config = dict(
    n_layer=12,
    d_model=256,
    n_experts=64,
    experts_per_token=4,
    d_expert=64,
    d_shared_expert=64,
    activation='squared_reglu',
    moe_layers=[1, 2, 3, 4, 5, 6, 7, 8, 9, 10, 11],
    router_score='sigmoid',
    normalize_top_k=False,
    routed_scale=0.5,
    balance_loss=0.00268,
    balance_bias=False,
    router_noise=0.05,
    init_std_router=0.0117,
    lr_router=0.00207,
    vocab_size=4324,
    norm='rmsnorm',
    norm_eps=1e-05,
    tie_embeddings='early',
    optimizer='soap_variant',
    lr=0.00282,
    beta1=0.95,
    beta2=0.95,
    batch_tokens=[32768, 65536, 98304],
    seq_len=1536,
    train_tokens=333800000,
    steps=5257,
    dataset='wikipedia_en',
)
Below are experts of layer 8 (counted from 0) of a mixture-of-experts language model. Rows are named router (the router's row for the expert) and show model dimensions 0-127. Each number is 128 + 24 x the weight over its row's rms, rounded and kept within 0 to 255. Numbers have three digits each.
After each expert's rows: "comes before" lists some tokens at least twice as common just after its tokens as in all text; "mostly gets" lists some tokens that are sent to it at least half of the time. This comes from a sample of Wikipedia text that the model never trained on. Tokens count by the router's weight.

# expert 4
router:151161143172190084118137103121141104100125139112090104152105118129142111134149116127134166153133143093102148127126141104150104144112120134106162153123142126146156134095118141150103095160087129099129096141109128122094086134126132104141128123111131071125084133149115077102174119137062133080125148117133121125129154125132137117103096128108109119095116132122103123129137134130172161110117
comes before: " ", "201", " —", "202", " \"", " Candidate"
mostly gets: "Scientific", " rep", "weight", " Par", " sy", "This"

# expert 32
router:144201113130177075131113107118105108120131118096102159152095137164183154134150130110145145146157139109099150110121103094143130120119126153150112139108132121134142097164132127120137095162106105099093124150099142136111087155101138145151120114104160105123099138105119135138124099147095129128130134108103103115100158110139121117152124148113127157097097123109096120102153163174146169128084
comes before: " the", " a", " be", " his", " an", " their"
mostly gets: " into", " for", " between", " from", " against", " at"

# expert 38
router:121140131138147069132116122126128093103103113099101139147106128126156136157161094131134150128127129113119128090114133125144146124124080157114134173128149111121142110153147110114111135209094095139125113151101169126115118142094150135166089095079125118136116117120089118110154107098120129121120131134132104099108160139145107113122093179078120153062106080100112119087142145162107119106111
comes before: "-", "\n", "|", ")", " m", ")\n"
mostly gets: " JPL", "idae", " MPC", " wood", " ft", " ship"

# expert 28
router:141170103148165073126147119125124105128086123110101160139083120165166145151133116114164158132141116096128172105103106133156163139147110159121107145139156117144177091144126126146130119175122077108088099164112164122123082142100113143133117123083136098140105161110090110126129100148113155090091140109133097096087169157148125132127112138130135159109094097118108139137157157167132171111081
comes before: " the", " a", " his", " an", " its", " their"
mostly gets: "In", " incre", " dec", "==", " comm", " In"

# expert 2
router:136163109165195081159121103132120113097116136112083146163089109133142124155160108103149152144155150097099136134118125109128137118150125164115163134120147116154162092140149140136135099151117102107138134130089141132115132139102128114141118131099161085124109131145097108073153139127105128085097147140120130108105148105118134123118089135109138155102130117098096102109138151175138174082100
comes before: " |", "1", "201", "0", " /", "|"
mostly gets: "In", " Los", "weight", " took", " ext", " Opp"

# expert 48
router:134182102154144078136123151124089069137128099113092139136111140140195134146145111104141122126132132087114155110103119105149152150124099134132129131112144103125103129120120113127150121156113094081115103141080124130095087157116130161150102123114155095144126160118094109106118101170102123093131147104121097085110166142119123138129121156125132151126132122104121145115132146145148143116106
comes before: " the", " to", " in", " by", " a", " that"
mostly gets: " used", " received", " announced", " built", " held", " published"

# expert 62
router:118217094157141086150123099093103106158125107129122134130110123133168124138164106114158143122127150107123132146100098081148173132133113105141147118107156140161123081114141120114159108146130115105130112144107141119124071134116134101131091124116147105144125146133106139129127111146118132097130156107114067116100144116115115105124125159117125162094124113097089140142147144159172174107100
comes before: " the", " to", " a", " his", " that", " her"
mostly gets: " him", " you", " she", " returned", " finished", "aying"

# expert 15
router:128215119152199061153119092118146095113092124121080131141101137141164119165157099111179154140121129093096164123134107093149127129142116167123132142108158111133118122143146137136139115162143078118097117131079159117117087139117119155148126106124154099123096145138106121113116102138105132073126169112114091124101159118132131130136099155142127146115112102116101141124162142163118150100098
comes before: "201", "200", "202", "1", "199", "2"
mostly gets: " ", " Ant", " (", "\"\n", " ext", " comp"

# expert 33
router:152188093147153062134121125136094113145099108098081153134101158162139123149154114127174131130124111110124147111119101100154178112143109148112133135141154101132148104147136104108131097165082072104111085189117146157116082153103144158146141142108141121133088146123123118101111086143130122108109135102114109092095161095132110137097092151101137147109122097120127132141151130195152178111104
comes before: " and", " the", " a", " The", " but", " he"
mostly gets: " but", " so", " where", "\",", " if", " what"

# expert 59
router:131174133161155075163122124158099113134127119119101161125092132150155118150149101112152130125161118117110174098080094146137150125136090137112143131111160132165160127139111128108136116168109099080107109147099125100126093139111132128146108144115157087125085126115109113120135103139096154114128150103127070093088134113129128150102105142119124154096149112115095151114144163144147166109108
comes before: " |", "0", "4", "5", ",", "6"
mostly gets: "199", "201", "195", "188", "196", "189"

# expert 3
router:157141109131156080116137121113123077143097113107077126169125157178136128152109113114159145158160113116101142110127132122135155124124104160121117136147139094140143125150132118109131123163107094108115120152090131116106094143108108133151078129109155089126116145120093126063128119157119119081125159114112116119102168127144103152114109132110120150107117121129099118114144169151136163118091
comes before: ",", "–", ".", ".\n\n", "s", " and"
mostly gets: " century", " War", " period", "History", " Pan", " war"

# expert 5
router:154199094133163092130120118112133116149121100107092144159118110152183116138160120115156145162115126100103181103125095111145157150131122135129137124130152107125113102116155107140152082129121097088112112177116138127128084160116142131135122112099158102145110154110113128128153102155102118110160138108104099113115157113141145111136082150116151146113113112130099118127175130192153168130093
comes before: " the", " be", " a", " have", " not", " that"
mostly gets: " did", " could", " not", " conf", " I", " never"

# expert 13
router:118153114154157076130112110098105096139136111135097147156084161139158144141161114089160148142150111120124174107118107116163159136126092143110132147124141126121127132144105131146115114167119116080126123162091124113100088150122127140141137120112154102148104134093121115100142100134102095072133152103119102098112161129117145141121111152090131136114104119106114110116182158127122176133123
comes before: ",", " of", " was", "ly", " is", " in"
mostly gets: " later", " new", " However", " former", " After", " film"